config = dict(
    n_layer=8,
    d_expert=96,
    normalize_top_k=True,
    router_noise=0.3,
    init_std_router=0.0137,
    n_head=4,
    n_kv_head=2,
    positions='rope',
    lr=0.00419,
    decay_shape='linear',
    steps=5867,
)
Below are experts of layer 5 (counted from 0) of a mixture-of-experts language model. Rows are named router (the router's row for the expert), up (a neuron's input weights, with its number) and show model dimensions 0-255. Each number is 500 + 25 x the weight over its row's rms, rounded and kept within 0 to 999. Numbers have three digits each.
Before each expert's rows: "mostly gets" lists some tokens that are sent to it at least half of the time. This comes from a sample of Wikipedia text that the model never trained on.

# expert 63
mostly gets: "30 ", "22 ", "2 ", "25 ", "24 ", "8 "
router:508478478495508490502499515520475507515494511497527509461448487495531500483461492495545494515480513537503497496540475475500494489493498499493465565519537478522516473497505498505504515498532460491466484510497480507445466475497526510480497522508531496514445439498478573513502512527502485538496524516541476468508487506506492478463504484452515531476537509510511518486508544472503504536525484500516531494492483493419504492483537479486497479484496482510489540537494494490453459521528524499479509502517497484498516527492474499495491515458472490484494504544511490485462467532486469529513529454522460528528507481455527471549530510501474453520542478508505504510491474515489521460509498553504539546469528480493490479549451534463555506492510528521465517518514512501454527536467502
up0:495533482479494545467493501445503508497483506524478506522453518477492458514507480509506455454516496518501496495536500481474546484521533481497483539490491505520489477492485461490471501517489525532483522476498531498446552518453475516499467524513503483542482498484521496518520455483533532515525488469499493541535527497515513482511510519467534474488479494463538525521498504527527512480486529504485510493523488518506475505520514500514491537541467489495462578528487480487488536512478519451528549483503479510500494561469494547496474465507487473485522503499536515529573491453520477473484549535557496502522483492487476474528503545512513499508478485483507512495516537487520522460460465480518496498497509568507481540477494535469529466505505507480519503478504539490487475520460495
up1:455501491492445487499519474489483501463488499524522502526500501491525503480492511524547508522523568513507502484474535505474512486484504504494553494457466505527519448508531510490468507513490486539516481494500550524478527514502536497490508497507441508494474516505523490504541477559514500532486551450491532527498510467462454498541485506450453519510498534515471490450455503526468519462519537506512485492490491506519493513507481498504505476489501507486504504508473423504480452485472534523562568502515502562486457501510493535515547503559521498474469510511502470489479529477496514502517492508479436503502513470539497532510503479509520523487518510513463472496474519474521508513507470490501488501475527506525485488517525460485446500484491497520527529553494511517485490497484496
up2:534542477531488483518506511529489505502479513497512512495478534490479531497507461478498454476491495498499514517527508538503470516501476486493471501511494502517555513500490483458543510501516473495462510417513504506505563488538469500466526550475510454501487540493520539497514519479480496493485475507503492508540481492499489565529462514485541410527478470534501488530518504503505475494539531555504498512480512463505531507489534485485505451496475504501522499496521539524490503516461529522490505531488508500468487542517513544529547516455474520483468506500473507522513438489506475470530500473524501515477494505510488459505529472522486519525470493510496538470490492471489492490540507452493503469501492488482489464516457497494502502547485534450448479493511540506492548484527502
up3:499531447479478531531546487472483486543558521503508529516504488499508457506517465485479514507487498452510518492491493562517497509491476517475516500497534477560515525504450526463526507485522493471492480489484514483500505483508497519475480486512565512516484477519469520469513509489516478492453491513531547513484437486469445459462502488470514507482535491524536493544528474500526536495536498514506524528501522487432495498472499514515481543472504499499504486541513470488474478500526541506496497480465555475500502508491510481511507547481555456484507545506477464497484517483522469477500501506501485565536471482510508462505518525446544491501495494508508516523494475491548514473525470496479491533516500458540521518512491481534474491495528542497479510495503493481467483496489455
up4:520491490530510569500456511516531456513515516470483514502464476468497485488526519498468476514478499474453525516485500475478487490440529465520465501494502523503517481457510504489472463482497507550476514479460502467478485507496522488478527509476530520450521470485510503504480513509510505492535499498511492443543513508484503476549476480465522489496530522476497494476521488545500515533486511535495522505513516530524447550502510473492476519496487506459500507479503498486482485515470503468517495514499508479549475495475454459480511470451513503505514484515505541486479500545514494545487474490525519503530529511475513523458536497484476543475499438503493479477479456471477537470515484499522520550513487473559503479507506508450539476538470507490455464542487539458475531527488508
up5:514495544490482477484462477501511492536482541505484502521496481449492488466507448480504464495491479469495525515533511526496499549470524492491502536488575495494476479470468514506454522501490481533485509544520480501467491501517494495464487477510518489493532520515506501499474498525485496513495461494504524476495455493509486492445488489503487527485498483521480519513495482508472453525519522532496535495497533559493487503518486497484547513444505535490447493497497475502451474509476481518453461601484482508476477483509544523501524476543500552480458508460544511528476494486513506510477518483540524512493468496549509515486523523539535475490502475495493486506457488505475489491486518518536435492502531478545547483513502469464479475518507539476487487475523505478494471510500474
up6:532551500498495487489523511486524503501539535530521513525501491562517488508451543477452503533492519469514503493527499501514501518526492509478444515466469491494522485532481506523471544502523497470515523501510508511501535531523509539478498454543506467518474536483522509500534439511520481519504505475517516512490528521550498493506491485494483532445494525484526516494516507496507460459455483492508467488486473485520496488512480485529523489500503464476526478461504455507522536477515479474536432476535508548462561509477481454506543496491505506494490517491504469534549510516510467470542510538523506534492483475536522492534503513542525496495515513509520506544514495501507495491491482515471496517496475477554486500457450512459487511487495539465462495566495484516467502525514500

# expert 26
mostly gets: "E", "W", "I", "No", "F", "C"
router:494534499494485512547483486499522453571511523520528497496440491518511486517543450504526466492485535469498485511513444493510486507453498460481485507509474478522491498509538491471465493529548477510488477475477488499513445488490501509508530487494484505491487458481503486513510497574508475474470501507503499569538505500473518470479503522521504487469508493504519508489501520491484513516546514564489511466487557480497504513519534484514503471495459519492511471505540521515489445533503492524555468524468470506502517488478505483475520490449468507538506513541521563471466475531497507487494478466497457489461470491505521504513510537513482538486504480488494508452535462477505463477492471507531492516469518502490515471481486482524514530489458529495437480491510466499488499521475514
up0:521527481485513488497445487503469535512513482517534532499524452508532472494465481492510470490549530516501544458457463531495467511528541497489516479552492493519522490502501519494517516476530471496505486482486527506485520551531517486504520518526505496496485527506447481524527491493496517468532538511556503522464506482520514514487489484483534497497494504445502517463501516446502485574505460539528536519549497469468518485508526492512470500487467487493493493510510536465495482496566486483540490516537505472519515542447501500528502500507506489518505503505513501527508540513535510560533506472500478469448491516525500475479515496519545503522521510536494504492524502489517467473538517488456474479532500551495516471487471495545490569525508485547494527515512465478510485501483508
up1:510479483509514545553477500512456499511482505500503496534487540484486508533547495475565435475555504480508483523504492502496492488499479478543420493517532514517472515512489480471496497521546499541484531464511526512500503488519529518486487523540468535487529518473489518533505496501513473459454500462520506492501450491498513456515494497534504445513507468512510490476495507551505469532514510534501521466521500538501503507474493494488486489520494484541484471460493504514483444547506528556501486485514485491468508500457539494466523527447484498506477462490525551471482507508521529561465538501514453507536505520523523506540485500462537534512517489502494486481506465486500521485487490481518468494488468521476495525513457488492531550502478532483508504509506496512514527508539497
up2:521513509481474518505492584463510477522492532507515462480479465468464458474511508463504470471469500487497491464488554457485493495518513463515509512489539529468501506500477462477522531477580498536522478493481530446512496507531499461502496495505535500475504519452537508562503475482469501499493505531531513488547502489538495452509503552491505483461506499495487486489525521486505490490514506509488502484506488475488492471502503515494504484478508517525444498501519487509510487475490506520483526486511459500504473532481486513530483482447501524512489520516474456518525501525502546491486513462552490499532494504480479507528507489486463503499538499483490467471525472530501537490517524511487533453517501508491483495454464505504519452424521452484473443452536509480483473465505522
up3:522498527506506530501470440474520485524488506487496465494468516516497484522464490465521529555521486477507488551504512489498505474487501495473479521551501487517504523489506468479487512509506507481523500540515443505445463512508509527516516485501528513509497503486488497534520530513504496462477488511490468512540520505529456544485513517533501523529500450523562488510512490519503493522522511501516471521486496508476496412494547521519475501526520490487516485504493512533501499537515531515514449461484500515500455511498484562486477484476505451508513496505494534507481509542507507473523474465462490453495524535485495545507484510492501489536459522520536490477507452500573499523496468528563482494483426484541493526538520494519509536474505517500510480536541519528480470485514508
up4:496475497477504516475481522453451513476481505483492478468481514522525515454491497459506462521486492463490507466491488469524504539511495528491488456482517487501457515531500450534462533506511502481491485523476478540485494491458503516449489475479488513506466449453516518485487467528495519499497497496468474450486509494497529533494521516485474493507491515468478501508496500499506457519459546545475502494472452485466517514480503484464533538500512486506452495504543537445464493486497537501493472476501489454462499522511530473498480502442532448465527508561498501543479487501474480502517505514488495510480462492500541464505508474523533496550476464473474530495524473479533504511488546492459511470523528495488478482526493456495542515489524473428490495498492481489475508521506517
up5:532496444507499539459489494572446476472499546468515509503503478523500472495485521498454477512457491547530442481481519506510502476517522490509478499543496477497512470521488530465517477505485502521544471504481509539485455487490527466500466482517551506482513520498518508484509489529451476481513464469506494508509504500460483488517478526482520533476478518538491510482481521478520500499516475522472517477477509504478514484482478502502552468486502462517506491504466472490442475507514514517492475520486496502528512536498519456493509513454488507498522520493467439476507486547487494478492498461492505535432521461470461514509492471449553478474501467499527514493496461485529487535500491504487519458506514475461510503489483467512525501517482550500471454441493483491502551538493502
up6:482519493508520469505490485478499513517465463468471435525498465470499502512521494469519492487478479528492518524529502465500499470494472456499470513471480538471501514514483471436491557500536483457479508471491492470467491488518535489499516483489525520497501522562507512524508537504492478496480496511515503522526490516507521508488491513508520545496478509486532514501488528493492505463468494509531496547507457541507492484525490509536544469512484546537511543492493497487483536547434490482497490477508451507513504515527477510513507511504498542501500485496503527518483488494504524446524531450498466494436452473474451471528459501489550504514485469491466502474497481472504459507511488555499525580499505539455506515479511480517511535524497523522513481491473519506529454471535483

# expert 1
mostly gets: "45", "53", "48", "46", "49", "Votes "
router:566508476486498501520494534544456457498518521510501498498458510527528461476517453518492495502476510470510496542512494501513477474509499499488441515536486503514525466514522436488475471458533501484473485481453504512531517501513507548481531504478508489447488457508509500510498440532474528543520510486473517531516508531486497506504477474478498438500518490491512513465521537508502493502516472514454510510488497526473476482530493501509482503527461509514460493478526486520489491491469515464527488430473493501559494535453508493518485422470467479460449505509525556453488506494514505498501527498507488545478457484477494489534483529469468482505498479474464518491493488506520548485529479503519501512500526517506488469515515500488504512550469527505493495565495502510498509492490518
up9:525482507568490510473501533517457488509437481492518502484497514515513503503480454478473540525512528461436539531474484507485522511491486486522567465475487488500497486483498473514525451510515500480455524512505485502510502524483514497498516497511484493469524510510494497507470510496451495505489492567524507533478521477520476479459495506534476498536481474492512458487483512513474473474522464516498465491481537490541480466496459529518498488491526524509497500466504441494517507568531516483547480475520445486474492503540512495517536472474479480488514496478534488565513479501505511508486510557540513460503515524530514483493477501501485506500534500506536451442508508519501466466520473493484494536504510519493500551508509511543572492486525512482486511539519504488470476492524472
up10:519525481516488532462492491541515516488504459524553498515535504462482497535523476473499499505499508476515518491547448492489495519505514501495438508504458527481500478488482511475480490472505476501553435503484568491496511453491523529507532472514521512530508516494478496454544459523538482435519490477484480552520529516516511498472497505495470531506518524520535509484481468477481531520459503485464497508531451489485506498473493523471503505465508504526491489505503481510500501493535508499517508448480508495559531459511497494499470438488521484479505529506506502493536549509481533475490524487471483487449506504482488476464527464456463491437521472494511485518521506534499489518470454520519509509520540497499458493484494484527506540533475557512526493491508492513519475464509470
up11:508473520545494511483431499473496481478524507509482456511485520527514517506488491531494492552524496486535538493504529485470507500466473517484512499538517510495537536485508508467499517495510471528508543506486492480508487531530504542475517476510560511471515521481466499514533499485484520515502524517524454494478476494492498485536515537529496491547508471467517466507534543533509538497566507518516476486517495492531534517513479481491474502508512509519532513471543501513500508538529518499498458512516461480558516498478466494541554504511526490524540433483506485478524484453478463481512469452509486491523477534526531488520513511519508470496501486470533537446495506501512486485552534510503486468530493438542495452485538472487498508509510493526471520553485502489475530529477507
up12:522480526504527473483546497510481494503493506457490511477515473515522467444478486506531514485492495478504492482505472519507495509456503479487469548494479518483524524477525497498529506471482504523482497530475465456491471531502468510483523477503468481475516520495532503507510529519459520508538538515495495514444482530520524498463504524493520510516500495551491507487535488499495524524522569502489492470494496463449505500480500462501489520554492488472507521510462540459471570439471508491505502501485517487482503524452529531483510456528531499483499427500543539486476511514511494504503535500426547537551514527500483463492533524525467535523467483467498525470497495495506515532516552486475507503555515502523496494516538489503512509506514479507463500524522485459484536514470502
up13:502529497540483500494490509512511502502543507513495510501482520491505535495490484478505520549526466476463513527499513511502475527529456494481478449475492473480501473520489460479498539494470503552462519551481466463501516466483507490495488497491503472503497468476507501514508514481521554503521515481474457510490509489473535486538472508514505482539519519479475480523505512502495488495501513508510505485498498504530479499426462542469497530500475483524493463458533534487432512518473534502490474540527482527530515475467500573529516445526550493495494451477481519516487473470459487528483465505482498506519484451468521455469483480491516520518498466510505486493455527491513516450534503508491521470485527458528506464555513441498494491511481477523515448535535472496475494482520502
up14:468518523484522530508476490479472513480491500481485494494532514485498490505532436530538504493499466510503478495467537536505485453519542486482543511494530498447466542548504484459487510514542515495493505500538537507491462493480544497515526523535548458497529502489500518469482469511506504447496481510467518493555526466523500470466519510484508528568490472523492520528492521477511489516467548511475471553473538512540557463497484531484464493506520534484499483473514475519493475504476491454492509463484496566493536458498491508487532533515518506499479509504477520507491469485515502550518538526488496462505510473528552493510491545462508493495478517532465530487490478471525543444523533501491510493497510494549495498489499529508516514488507490488500464532490501490501475495476514
up15:521512493458501512459492476528526501469489505486541495506552448495511508495469446516480531449558503528537505515523527486503480537550531506517475540508487546530486529549525526522504481537495523497533488487487485474493521509463523479469506537541479511456492497477499485488508500506525513536568470498525505505537498475521496525464532471509487561462515500516528518512474483503518503483467439507448509487492489483493514484516480483505518495524512486499540497567492509502498519483504469472508506477517510501538465521499537488465535508455494482521469506545527487471465474509521493527502487498498534505501489465472518464500487498453492494545494526485514474500489522496466470499532499487492477505474518521542496531516509509508525493546534521494477448527496470494537474499462551